{
  "n_layer": 14,
  "d_model": 768,
  "n_experts": 64,
  "experts_per_token": 4,
  "d_expert": 128,
  "d_shared_expert": 0,
  "activation": "swiglu",
  "moe_layers": [0, 2, 4, 6, 8, 10, 12],
  "router_score": "softmax",
  "normalize_top_k": false,
  "routed_scale": 6.91,
  "balance_loss": 0.00297,
  "balance_bias": false,
  "router_z_loss": 0.001,
  "init_std_router": 0.015,
  "lr_router": 0.000816,
  "n_head": 12,
  "n_kv_head": 6,
  "head_dim": 64,
  "vocab_size": 39351,
  "norm": "rmsnorm",
  "norm_place": "out",
  "norm_eps": 1e-06,
  "positions": "rope",
  "rope_base": 10000.0,
  "rope_fraction": 0.5,
  "qk_norm": true,
  "attn_scale": 0.125,
  "tie_embeddings": true,
  "parallel_block": false,
  "init": "uniform",
  "init_std_qkv": 0.0186,
  "init_std_o": 0.023,
  "init_std_up": 0.0266,
  "init_std_down": 0.0266,
  "init_mimetic": 0.7,
  "optimizer": "soap_variant",
  "lr": 0.00798,
  "weight_decay": 0.0,
  "lr_head": 0.00409,
  "warmup_steps": 50,
  "schedule": "wsd",
  "decay_fraction": 1.0,
  "decay_shape": "linear",
  "final_lr_fraction": 0.05,
  "batch_tokens": 65536,
  "seq_len": 1024,
  "doc_mask": true,
  "train_tokens": 763100000,
  "steps": 11644,
  "dataset": "wikipedia_en"
}
Below are experts of layer 4 (counted from 0) of a mixture-of-experts language model. Rows are named router (the router's row for the expert), down (a neuron's output weights, with its number) and show model dimensions 672-719. Each number is 500 + 50 x the weight over its row's rms, rounded and kept within 0 to 999. Numbers have three digits each.
After each expert's rows: "raises" lists some tokens whose logits its average output raises strongly, later layers aside. This comes from a sample of Wikipedia text that the model never trained on.

# expert 57
router:485509513550487566480593493497544484423468515415512458593538484530575522526494456484506527509521467458505424516519545528471471529486443479451448
down0:463512458494477497454472598469483574448538441532427535503475557465575513543527454452498455565439506500546534483445471500499473584600492464497449
down1:578583475416463498520511562502466452502487533502500541495535515578485485529432483463444525512428524484506502478559423484521505521412449451565547
down2:514443563532532469515583492449519564420505448499549415513483534552511490476483422502441499441458520427369446532565497474369471539538454439588490
down3:532459522480450476510494501519494411584460410427564453474557511650503520482598483426608448464476514479502473644517432412465437526526523471539506
down4:516439495430590494505480562449468495462498504539523548374522509438503532451559509593475568445528535516528488523452504474513549502423534505504545
down5:461495493491592483477478430497425519546515452444482493485559500506430475517562432452530577433476651458459545682460496516473453451410467507554583
down6:425559473591478478524544433577562456550491564477607501526539388483519509459418454522464604488443525458459414579532501480488440487581479475478493
down7:512545480510474479471569460473566423488457397475525374579471490483594577482523513512555372486457447562475522553474513452534499502496555444443579
down8:455572434562573513452488520494503470522513473441557452523496484543575439509558471523571520497516550462444539703494592529512502532489375453475522
down9:484471509529498581427449526538637463418501492482484476493587414457416416452408531509521460458436411510536453551486519530564505602517533589425410
down10:568531558449527611585472511540530570479524536527557535494479509544479482551603515540523430382408474436520513533550535506552499447485554423509515
down11:480508418489527559467469481570527474487593542547454449563542506603532529545495544436531518479467452491517510642540515386496548433537528492437447
down12:510494481575576551557529510532594529496513501570467554474474490574437527489622451489587537524602466454528460557492473522495535497476490540559526
down13:423481431391438419477512566495496464474366555472483520435507504554485547531552484459533574520489527434432534502516481470623483479461457503579575
down14:517419542514561426486428504521536442531474415439544491451482581522477462572584488459417439469515504389502472587567580507529574467448485464578482
down15:457587445414573477483529451413541498524617518599547479436417456559495411609491541430478471584512501494470518411473508552534555462506432487444412
down16:582503333469575562526534450546486385429573461455479495463467471431449443488408496572563578519525520452475532425518473442485525477547550516478473
down17:400407504494446443556526541500487546489495550535537485496450366551524496438659450402484509493417519583595544513532502582525430411470476485487458
down18:466476542505542536478460476430503464515534486491477490498512386519538600491524593549522431427597503480537477397576363493396419570470451499510485
raises: ",", ".", " and"

# expert 8
router:472551482565469554401567517523529477498482458509536403463532560560506496474573450444493490612480492459528556452514549516519491502568467468484618
down0:463535518576518521533553472520510482510445486485498486524555483442510559531519403460489492455511530491508499620533479481446452440499456446423437
down1:536448461432513542400462580505487567455584524504512495477476533517498557477479514487497472506577472410453555528542520508423522438549483503506525
down2:571510531528557479477530566442502517498610431611565441561482527562498486433488477552464462541489457539538512532496486545553601478520529615624502
down3:510542508509551529567679430539453505445514467428508480469488457501530465454541441495425482497545560543466537433443437516481430594507538542603473
down4:521512584534541491497589489514455471602462511569479463465473541502490488503486432570512494561534592472567488662443470527486521604429554432504566
down5:576487571442519424454508491476533534468490511523470458519512516454574453523493472517429546498477455451543558612469486486480530435496485512584496
down6:551427607435423456588452495526415494466411508622543558478505452480597533466498445503464615501466466448490570559549583520496491483486504450541465
down7:523584512469521471461523443623487625477496487596484440428512475537548449505593445453540514478547495523517498556459507550459483506524442523532551
down8:486517582496459441489561468527532586526557504530518463459423493451556454498510486479424581445525549616522434547552415497385551500560441439518579
down9:480550494556544479584485498491561490504477549425489564505491481550568482551541395471496493475432461529380493519531496557575604496394552467520536
down10:436525514395568544443549552436489552509483527468498432373494551501447570511524420571452442523445412531498465461524477575480415499546501511461562
down11:521538517416458492509513506492457510487450510492570485582452543508474471487539407498518465527515502500496476513500573535532490528493578467423525
down12:532509378480532476461409459588553482515453477515511538460506466450466536524470514539489535519510532487456566533553524477501557459446462477518500
down13:458467459460577497459513495501530459474541532550332568455508525414506547577492482611474535438503449456507421602568476575540473582451584469481497
down14:515472519490505474504482574503495464548454481577448514507438513458496497397442456467567519441553502475530542303490522548601478592441523540455520
down15:359472566467493505420443420513607538484435428488499477412544465516563546579500531468524545562619576453535570505483432536439558530447529371462436
down16:502537499617476524530451524533408507520566553514457528534481441498419514514530542481537547442525541438432484344556496424501540475552454501540495
down17:543514460538466477519429504471519553471519475586481462515476447482464526534522523492498475439519522501554497510540461502451461553460471478506451
down18:551567507450489514576476477495466468568480473610510427470540535514449374484509519519467418367424485417496591442523528507549541425493468499509574
raises: " both", " all", " in", " the", " there", " over"

# expert 47
router:464480459481513483485509468459512521468515431476533459564576587510513551473508483637418484524382451483552466442458409543464550545469504555407574
down0:571421519522523513436528442458499488446510498489556455481451568512535457475451491510546449465528506462520496497569567447473491477552597502469450
down1:591518620618515483499547503503479458520512537553520534429436482554583477530491506471590523599394584448456550528560536573524523571482538499495571
down2:481470526553476552401431490629437439461454506478453486501430476482508499471530486416513495624432501400607449476470425688502437493474489434542460
down3:554450530506492507477416519578513478573502508579473562539479466549483542469510512512450523574480521469530532506581493476478474597596453569476536
down4:519548481498599491438534462543429521429416513458540516554465455515476515398439491490449488468548482639455537572471499564535594418481512548527492
down5:352511432535501565584526556445538423509579606492562461554473565504493540431512504486580549554473450499402470520538542542513521462529648440562487
down6:507546551516470424587535487490501521500505403430446516497497470507462580503541472479491458526552528552616538546480467623503513475595517551403458
down7:452612568472484468465540575520502484508504515441540489515490524397506506481523434576505543511498568524556542457525459625575502515548563433461577
down8:459516543484530423524467452467584534503465598443519516497499426527507528581439515506520533517496498510490496435452507546539503514458480523461481
down9:494529537433443553494423554566389533406466555554484498435536487496519500386480634440612486446432478547466465448566488484482526498475603513498436
down10:465458527450531433504552613628505610506510485513570513481437457546518439455579587575459400556502442515562419521509533509495457459442555586411526
down11:565382547548585474588465560507465497448494506530477567459488527493539466452526543585489417471525544525529524511578446492479486564505459553563530
down12:525564492508559557571559517505484522517490461480510555409466413495535479440526627503504516464517484466567469588588494473594515502524560501604573
down13:614508480554456465431596533387481534556451491521468484495436530537443522562532366504519428581523455546458577569548437444536406464586527501428570
down14:546559553549524434510492517489528453448569523476528548622502531474541548573529521466520475442448465440585581513521521509440525466452486551563499
down15:535464551471439525592504527456519404465540475500518547496457472518553518508507519423538484348564536570564521507507546490567524458588439476430523
down16:524490495567570559482499467556485491537537520480582510596524506468447481370565565539538530454516473514519481531483482540440508546572540482535523
down17:513538517519577558499503506525486542461560436426461514463549468398457552490563486509501553488539468399490490538574570505490475491551481538465531
down18:479405532485529464498460481523543596545381549437398400666617602440523532493491533539464485447476481536426444528445428485462454584528514458409471
raises: ",", " (", " and", ".", "1", " "

# expert 34
router:493495496641474575551445477548497484419482462470569496501484597499557476469559434452430507448540387505592509460516436482498498483530478534566540
down0:441482516436477490544612515426402481523493499438468515504485522417520487528469458578560513478455530529483458521562479457533529593505530426411536
down1:505520497513514518555460476465434543499533545444481503437438534592493507552450500510537498532487494576462486342402559504468495510441482563508613
down2:452540466442520552550492609462580443558560457469523548594496560435514516509445380470556434538504489538549498517516508406519473498478509446557489
down3:449571437537458499669485444522514524582452564514519438557431492473490510473559453434580544512526547468537477474582457574474412546559466494510474
down4:543449361514594490533561485489566406478411399501517519514565487425519594587532497598483518476532463543485514426508445504463487510488561555506469
down5:500453479476467595595527567400520427484380527432547535489486506487487459384544567450471490551505557587558553559510571545545447370431484463644451
down6:493415498529569521625485515496466464485433461519476545558498446539542544442569457509453476440531540503525532682605391511405464481530476488541540
down7:538548574506456516454543540487416464528517510519458514510445471616478490478569468465551541434429468610482486524459489468473451475566488435560493
down8:494430506446435509495470495484481564539482554460572401513470465405556470409552527498465562484461540536452564541473485451515547612478518474517481
down9:543479529502490549469483520514378487557459499502511389555544499498425513538508541485518547501556545533526539544558562449562452452428469519445518
down10:403509391445476530381486516471486542496485509497506519545454583582489473489447474502480513605444407585530549503496523469462474489463472482499452
down11:443434630417551455549547530519564463547464570532523507524520430506519471612635560457428508542552493454498449787561557435471411492438525453620567
down12:526548513427459474452468637456418568529506455510576522475567609568515520535356524484484540448542484538543496541492515497488459401462474512417429
down13:566485472492509541483457570466493509486483527493480590483530508452514465473498546470498496482569458592501558478627503571509513440448435487535504
down14:403399576505445476473520537506505569447511469574518505533488436490477473528477504469439555626518495480554474591441522450511391415529498554547578
down15:518438518481454470468554552453509522568474628428464470490507516476555516496436525482439489558496540458436430433460487594500613527540487474582483
down16:347510457557519465506456487560455538438488452488552524525427609537496561538588530518602538451458494469468546580541522530438457452507424438533582
down17:475478519523509428403538527427599471487489526458506542451500491461527505519620478499625473482445475530470451503451444574409540483578493464542477
down18:519479492526518354496502445473423471532466594470534453419453540505480555482544445537543532505507592453429525526522516485457492540521546427519571
raises: ",", " (", " and", ".", " or", "-"

# expert 39
router:484537500464441459364599482468487530455572508462572519427563529448569455367550564510489521484457523522465412510479493476517591477556536630437456
down0:497555457473513464538624470453465509516520500521546475500540564513572406451516535446494467488431513495487429532462452450522572579467438470506425
down1:470509485531463509500484470408456462528462515407506501519511536476558514468463593632438577600512587572483540547551466482483537454497514420579467
down2:506436474612525505551533480561499531355470526518431416501504449417437435457524530488560484548464478545402483449557477497446571453480547561478552
down3:490463588574514435549407467477534476498441448617540504512445457504486468521576431504496436539390514480445496544471411539568491513479415524458492
down4:491541529456533534494502450557496548465518577459422422442383430529530552389479492539430546530440417542473573456496493485432457532437500431400497
down5:552511474547549537478452431578529500470516575545450532549547519507475531465520499484564531572428481468539496408507525517428495442434442457547452
down6:525532465474495439470550537383522490496534474488335593564440512522456542521572556487444463502553550588466497487511452536566457563505582626543469
down7:560487462441425464464435527470497517537465524459493456583468530468502443557448503466446466468516462505450417495557514494482509441434457607554431
down8:454550447493559584520513479517446521472453461395439479561617513494604496515462584471500488545467475538545471428568496516554515445504484505463493
down9:409511431490469428455593507530475441455549463584407560456530508510546632431486531517528535436463520569533475510511525462585544488542460411496530
down10:492499483460550560550486556437564427495444461555430408561564526562493500449586564440388525581548448530497569507501511384458442572458548630453459
down11:435515564514569381499535461435587465490513515575474553478436464535487497498489565513440560483485478415501615371494493482506489521532477451584477
down12:508500565564429553528446509575478495504489537487518469440540456499579597450456492548505533555541559447477544460445456504437560411531517576473529
down13:579434449541484389496444462440517534440437467502541542533500565533482542442473529457490514501443473565485595475457566518404410483529450537562465
down14:467429499534656518512561440471510515441576490578504437531551571541504496514549496444493466514534464539442410476495530397606473464540565457425435
down15:495611521517429475428563577482517542550464396529475504390445507557488491439493458523516479541523560446482484565466552523506453443483494418488526
down16:464461486561499507622492471516408486545503484455454465438533494519499534517504554535488476542419457551468505460468542440505520515555496566554557
down17:520422542539488512524482490522510529489543444473451515456550522541462510519435554518397502440453483565494474527526494471555472427515585484474383
down18:568542569433548473552613580540491589433515496487513547481546472495546440469550493554525404459587504467419452749548494498525446542533447496492501
raises: "===", " According", "==", "During", "There", "As"

# expert 16
router:408516494558566414488510509438463463365602482392505479532588526570511574538566447574495534467492515438543503450600416570500584593536500519464488
down0:556425516560450485512528414548469485503617570476529541439621654527468513566516543573541509463556445539457554516465533445495526551504570484521585
down1:521546421613475487551431571572491499478580481572610504514425518509549487546510478476459485524489539527548496502439603457524460475553520475578592
down2:547440620506450490501527475490518524546442537576412516594449490518449436555401523406523540477497498456456611512504457503527456481436524484534492
down3:479472540507452432455485433535435429473471426515457526469497593485467458543519514440455521469471436389387441567531550484471555602452547498486513
down4:565508528387605493469458490452578463476476502447459537495395401461483531522541469482553498574570491435499477469453485560513525540510388495498478
down5:465509461456464433568526536492457502546504534555462565483546470500491526571503539422552592547458510504425524508555599539391452481495526469488603
down6:505588552389527520481435471507529461535558482507510490479504464512471477639409564543483546493472536408445512466491449526431533621429583471552491
down7:489509521450541371593551543393397514507503500477457530434507554497426590541450480439488422578468563436592586566545498495509492461532450494426467
down8:475502536537515481513475516504466503478492508490504523466574523491475555372525493473526519575429470498488543440496535516524496529563461435578418
down9:564491467548460511502525485474420514402431540537558487589580440492535481542481473467525499542537488444540501542561550546489483550517460564419498
down10:434506494518552507481528462480480475502465555432471574412509409586524500465585458558480534494662559437496506516465485563460475497553551359442542
down11:470480454517499498545521321464519588462489444648534500604483561490455437477509524474419442510453469520441514531457504520518510513521517567454495
down12:489568439467510538494558406436502498513466417423448537543543461576569468415533578441501584543440468497456493546571582446544482586393506503564461
down13:602497482472479605577543473492589492544500465546552517466578449525481447531425507447443528417446480532504571462502454462514549550582524502500463
down14:413458428519574527466453424458459438482461538503529567528539508569492543591508534479510424435438507530440418464406417476519522489558497514530395
down15:570497539458495374519531356510571561502597469510522446509536439491538525506520476541520436563492507530489577570438547527518539489507570408522488
down16:548486468556444531463511497552499512533495560470510521460397511538468459475397563482422494499458544388574423539497497515571442501438581453477464
down17:476477524472504555513531480472532434508607443476558593501461520463463452517542460384526438517460452573530393558499464447442495561468600497495495
down18:562508501526499394444404525558519525499505567447452564465468522409465534523499566479557549510455484478500453458491476372418517522490476512503456
raises: " ±%", "Scientific", " Preceded", " MPC"

# expert 23
router:434539519481512483461526426498505491513528324415524437558537515526461470464550479558549411519367530474476508430529586537515480610490492625463544
down0:421488517476490485479569519473432454404411469464479511513521522552461484566554523513424536421499544494519625479505561462480445452504474529525467
down1:518519425422482475485478504433560501490452483539518462450525465515562557498563476508483476442369496471569580547491573510475443559507470463485493
down2:461494563632510488631550461463494450507457533506490513525449500452425408479530528491565550453514505465569387469481432462446490551555509459581485
down3:516534389482549502444369489476498463482535562480462424410529505554478567539495485491387567545530597472458389486465546454552513464551481547478489
down4:500408525499550555496516541344537591429552529488543543447495409466532400452554584421467522515558449619586613598492507548444454492504496527480512
down5:587518511427459476466500546551414543587471507616587472533564491519528492540494459411473405511512587466601405520481540543513556516406455486523477
down6:533497571570529539489595481612571546475501425533470535577436510537475425543507562449470560554436433511353479488471493448488498466531469562492513
down7:468547395548513372404549546484528553449508515473481466460451548511468512501533450491503451555477499458549554487592576562549499450573478529534500
down8:489521476404540508511445444531443486453511553543435488664491531512420491515482536569523447535439431548472500505436460496482536577566444503551501
down9:450447509421628474484503512519500455515413516536553484462524413571571479436471495480510493453522539484440534533397499425522514449490511610463488
down10:570493577523498584442567482363515449507475499472507557514501456530530452477466552498517444558535513429524391505372456488478504489524534540494417
down11:578474530488533429499515446615536436519506472460513436572499563511520517610480553450551552485467517405556491458568404559496608555588533540485423
down12:497589486480485463501546546500604470489478543533527421423575502539566507471512546548491510451446427490441474529482520544498564589471524591435441
down13:533590461471488451428515460543515516511464480582526500440457470487536424559444502545517431532457494456501508449501580523474442516554354495400502
down14:422414511448503524535521499448576505473562491528516532530398521485533448522457458431543494454457493484540608543493479544558430514601439519464521
down15:501531477495425528486470509519372530459524516430500591539420493473492518412550496509457524539564516535551480478530518550481496466488523471571484
down16:492490589449524384593444471511455543478503429610482570512483549528532531591555501519429518543599514414449482502470454472488515546495460454543522
down17:582467464503537508518514507443458420492495531399460506532506564523378529472536536416530359435444498500525535491485515568424386483523452575502555
down18:466545486411538461557545479573441360538600568571466579480516421511536539573466488562382533558523471442512473543374514359503480537523502534500442
raises: ",", " (", " and", ".", "-", " |"

# expert 3
router:413516531574466488502524496500393539519544462451524494601607422529549517519548554645502456541465565522483523495562581583568565478526454524593531
down0:595432508450503546421479565515593543445538462416528486512427559495395483523444457471526464533573567602547529280444575461585518448544497511468521
down1:477502535563548488525508405491539440556415500508475411478491527451445550512542540522422389467547435506418620560455547532520457423454491588500512
down2:466519505560470465578504546507527461474379491401484543548548561467436531519529473465535419444440479522454532450470492541408497518477452485521495
down3:421434594458426506532492575437469491592563551452400563561483540455534542512402474439413447467521548452428465475511500493433550499580458523417548
down4:486565507535469473511576502552562545468490508452478429525487541378533439563591440465481514478547485492468452635514511458477510504564502457415495
down5:373560488484443483491456492579441499442512501535460530498474534431497523554749475488485526529534518470454481573517530524469473563475454585591483
down6:392466447536377549539575440528552462494602458543433523511506494598510430583413530509522521513535454524498470549468498448454540478435511425545496
down7:450557496462513458571462543510473533608542452558425525511514461384555449499367552532504469509577552441486541473503529465557584487541381491499510
down8:492439484506487552528493417473628453446561554478435473518525526486453615490525447437507501469424431512460444139372497406466524435483585447557482
down9:566474587471465519538523525518469526519523468520605546476494502584513420448440441499460476448590539478531475632505542408487443476465496530523622
down10:542489508411502619574488499559485459531515361489490459480545598454485452489522558467439530438519492594543460517549523521513412414577477481555561
down11:637554534522480513564498436529493579439500534509531444537485584553485427544521536439505490473439498455459640534466472532503532395440504471459631
down12:428543476464440512506561485483440537437457403572548484457485525408496583501470471482393498550541503457479548410465549574547459536560480459449462
down13:428555488513462449451547583501419554559495452459533603422514484521529595521562529406502522478574451476566522436515492512621389522456412472420518
down14:449495513483512477504522484590496388537530494426438446543488526582519497420425564492495570512441534490574463398447552459465414462480515530467397
down15:567522502438498578528463510535453490461485484584579541506499443485447437521601463456575461474535542479569499497535505512462542444500454582552503
down16:426571559509470481504499544411501501502501446514474526473429482500472468413532529530492514514543431470547528479481401415510522568432477443466409
down17:472578523468479504492454503519467454468530472495594478483480492464530497443406493451525530522532549389562523589542456560425528517489487524504525
down18:496478523544502507510493519548581496555538449455546479470488511589550463467504443500532540491438473499471504473506514503502509589435490419425534
raises: ",", " and", "ly"

# expert 10
router:413577487568542553485560430528518370390527523483522400523532465531522523455588473487440405468484484479579464468529563472534472536501532463477527
down0:508519514526414511599471568594585596552575496473526422530512509580427413553554468474532604524450462572459418531513515432497552519593541522485503
down1:476414502571562498493447564502442519471589524454415536486461485510439537468601520522499474568441557524415484584453593502523549519453541450548536
down2:555554547497493477465507525565550540573561483499548499363522480396512564403411468580494482491483514508523572443510529526582392473468464528576379
down3:470475528517491514542477580520476465505499438468475497480393526473536497623396567451551482492492574512565650412430489531610507516454535564571472
down4:473522473458434532495510541499507498428482502486519547534537459533476507499558521477446472507424475439540434600473486427504511591405416550477493
down5:441490423428485611477533538497482542494530531427528585507447496552459493494455506503495420485509495499456458518406480500557509436451423588473486
down6:454438564579584486520444506544522407508474493501487562477498615559462466446542484574452418481422498431457489602531570462476573517469581455449587
down7:582524589498624526506482473478477499453538485529481445478551549541542515556710461515468488536437436456500531902479515584442499432582526470427444
down8:509488491501444484469557518551499468532462581488543505550452467559550578519474475452506471515533508609529507582453457556506522510490442461489477
down9:357567450493444459494539578494518468422557407476445540419482446435565554493602571365496495455570561512573518579423490489446507511505470510555542
down10:554541470509500504433536454563574450529531567461508477588586531489504484520381503525460522540511500474518564387517555462437470552544448468442470
down11:430406430505501485435504535624495508469453472468467478557520479466528468494415557406496424450474514418318430516534428492484489512561467465530497
down12:574478440428479491452484433536376485469438556539398468525571633554594567555469572498529495486509520482542464423529444486597524503473492472537558
down13:527451451578525510506484568473587448514502469491538500565484408478582486491443494501461463394489455510449544433466480501471578476547452499581527
down14:479478527504526550557590525513462498544433571510471518474558425501415526452486469487551597473503556508524476485470490502410559522438482459419456
down15:435526418496483420472570435595559490584456497599525532502428581447486409490440470531475502508595559520537518482495502527486459550464527443390478
down16:545569470522545552445487513481576423487560450561418512477412518532501532575343523486485530471486459598479542176504547504452555544424558507496462
down17:543530505470489476508504543489518582415515554430489547520501520444509456484306474407503528480556434534526373335392479515569503461545481515493511
down18:541518451431490550527467500465528406517527501483501398507578490553457513521465593486514492515468514610472573473433430562445468430549583464523433
raises: ",", ".", " and", " (", " with", " in"

# expert 18
router:460593430503527429457531531500474459457526466538481487598577496501582519533537491580486536559453406583494480436516513537534565589571564501533491
down0:439468511510490470396484496482457470467562404359470456555468464566559570435556481426504452579581411551545531518469515468479524541519424543603514
down1:456444576462430502565497464480444498541456460494556551489446502405466527590432552603489466486555507510561474381549508592374508463429504540536452
down2:453500519545536603504531479595433584449565495529496521552510597519498552525568519568518524562408570521548474491424491436436505490550416463409489
down3:556527546539588470489536472488580524520556557517496588429512585499460418523428441642522497466471496465531471646517478510535429546540522566392428
down4:471466473430488459513447523417574559560515566530583513517492522434452451443573499451500549466519408465425439442477538409506565467472462503495556
down5:493516493454515517477435408522502437504502478515453471461571535535468528607559463524579432481471507508562492447538501458398474537483583440451465
down6:557519518475460419454390521488548443522454547526558530500558428492499515480438524544525530504399533478476390571512502524536502428485575593463481
down7:454558528543477468467498457510524540431455514635572486467469519450512493511521495591515479530569408413579561436465438538478421526507518491464435
down8:429499496606478454473485504527521415523478540466544532540396498534520480525490504557551433483434520494487425476482542476458582482522511511548520
down9:492453507498559555471564480525533507448554470493527450539518535479521508574563559571493468519447468442539474524478508511626531440521449524397525
down10:515474480483556494438480575438453418470557481525503379474446453510585484502543475474435524568468584475442597422540618491567550556456485498513489
down11:424535504519526581472496467473442527461485495530448535577459466526504450525585523480505506491576452619492548595455511517459478491474491506453425
down12:622477546553542508490579502503436472417613503544469499564524459536503457534492437502468465469421546522463507532519597536557482542521503447549421
down13:460482504400458455488519487529408464526425456475382614493461526538535536553492516512501472469502513573593467470535492510457533524486595476572374
down14:498545481493513528395499521524531553441416543458439441488484485558491511542420490460470544530490538513489601433482460395444427506566523468518457
down15:546570528525535552490499530553477456551465519509482515468482530477478491507477563567503570552566524465581478575508550527541543501430442464501459
down16:442449491532521561509413570428508537461408452555426526431435519517547504471480493556520550529544529482532530480478548557514549424526458460464439
down17:551462483529443582480586462549568393506445545410502503490480561543544466460553476549455587524556478489559564434462435477482502462447545480449490
down18:540618543586487477543625495475466460489587547519448536468458525492444438407618509592505501523485550583379500480574550544448454511505431451510538
raises: " latter", " unit", " band", " force", " area", " idea"

# expert 11
router:493627475489526454490576564474513492550496498477484462543502532467513435494510430555488460476580479483498481469487505580527551611560464432435551
down0:496537488497506511442538501580523395540535489513472501600499478525571504533543441471513513443612456543536511453450526519459534496492520511473533
down1:510389478475517411388543463478531540436517594553571529508481492446545440531536408513458439443489512551560461426581468518401551462575418508507483
down2:489528502464470635494485522500517550595522535542571533520479473495419534470444504510491491448582482483534572514556542479456553516541531396565544
down3:489433481435514396522489538554535562554476521584520528442567387474560572450499558525445424487568488486630488482500503492476449490579528448509647
down4:452516573606549552451499502556501548395499493530574540514453529478540547522480617540475534510468447596523412436503515678524462464486489538407559
down5:488462532575486504467542568514464531519491479404515390505489516542457500441483481448498522413607447490530486597521496453471524528542475455410583
down6:556502509610346484464500499503523503461505480510429436589519481571345481601505513548456517546526491525456566498500426520502479532483474555490397
down7:557540455570462461506476454522464475631531589582512484465467447470517610562581470560493561432500540498552512468480463476416543516548505499559564
down8:488490443464505427542534480384488600484475492458513520516587488477424483537462423564481397462491561412497472552437479457577511548424472427487498
down9:531541534513478447487436519564536474434493482529543485532530386390519539493501459540555504548519459443475480495474474486582454470554412571508495
down10:578500449500494564502454481578527417433482477479530531534394487510469510591531486559574593528458552502527521495488484536547538557511400532474583
down11:568456512564493410522538555613532466518489490505567479428490476522459466540539536410535581466490485535525436607567509454508480628604506463496552
down12:601463432517550478461490469518502442499471538492422506529538503449511545451431395614515478525463515556502483453505446494517468486539533465505555
down13:501535470441470532555472496555532545534608542529444546473559578457547564487504395511573462469607481458604497530473490492568383621354474476460568
down14:410527399553542567571586433488491489412521423472563484523584519511534510472548610571447556451468512544562484460509393443515553410503478482510496
down15:478561531548428550447539552501454554564505439545514490487460362617395523534456518497490473502428452516462505502564434523532521533495592450485383
down16:511492477550427570417563451595484472427459536422473502505559473523511472540423561423475527532527574532503489478518435470468545549545515519474527
down17:426478483519523550526493501485420496406469534473523501602526585552468460495514527511496554563545522518562511717395550407442473518558515538592569
down18:559499522504527567500533493489481434569522486495535489490463562492485491457481540572440469487567503525578519522482526454514450549390456626546526
raises: "|", "+", "aced"

# expert 41
router:432462480508481539444511433577571527426509459455486471479494546505561536443521586495439453483419422509554535456572518498595546487452507521587591
down0:519546535521460475448337564404416449505522530437544467461563486505483577559481488525524554439394443500542483531525579472448496513475508551458544
down1:554553398518513527473443598426507458480431550433553550409493449495466508617487492507551549431531475470524532495500488499523532531474494495476531
down2:636456550531438528561530502498459493532479523479484499565424493486545497576508479509496497482512399488548453523490446565468509480558457522508537
down3:394396470534525524548490493493427488491521525476460595548544528539503521484496525592460466487550548494447494508474522502591504471502563455529540
down4:550415406500548535480436511437464537518419506532477519454548428477489522359534474441516474495486472591472477507475511490665508447560500424528384
down5:562433493505459536441527615470524401585507535525502500559507528478540606495536489468442554494437551530502495439552529450493552505457509478507533
down6:457449572495459470437526547582545422548487551520429485493553529468526492566543481585451522528482501485461504517524553534524492522443421452569545
down7:512542488485469426528514496502416549467398479557404488458450461468508561553485524565476441490504513472541526478525554513550442544526466532513495
down8:450576466488579487475526553499513523493471466539509525505484386540490552479503520512629519487476531519515388495454549443487520425544517502431497
down9:558526449515470481591463523497556550478467480506526532521461559538492500586488476525467535540613463534518541385475524501455548433555394476454477
down10:459501456530393448492512524531539369526558512516562526588546451446474525473476513435577425485456493392418433477511477544446554441537474483511470
down11:436476479466538454459546535420504483582587506430616479477481467449488516434485649516525496497399504554492505533450468549512517466554503621542473
down12:584528465534433506562506447456512468561604408465533486584491599479514570518439443515545567479471461503536507565390555502517498463519527518452535
down13:516465583550457466454488515501447506490556501443480561439490502473565488451533534432519513502501493480429503540466606543525530375427498463444508
down14:445363497529548472671492489568486478484521412542460467464557536502543482466551489501574503473401540529520541522501558435469390565561501434462490
down15:533515556537512501461514541472576485511453466490481461567463493473465565421551434422495419535472543465601384478535490496504523519466493523509457
down16:549509607454414522556454390466470388567563493461561428516440557452470501464551509511549499478495567466510407446551551453624531487478568548493501
down17:589542459479576543433496497588421491541473537469529467512475601554542470433456538502480422478512509444517579568479487474565500563408543602545545
down18:463538491524475497522557424501515586501478553467511527489469508544504481462549453476468559543623531538410492523589509514544482482506532574532499
raises: " of", " where", ","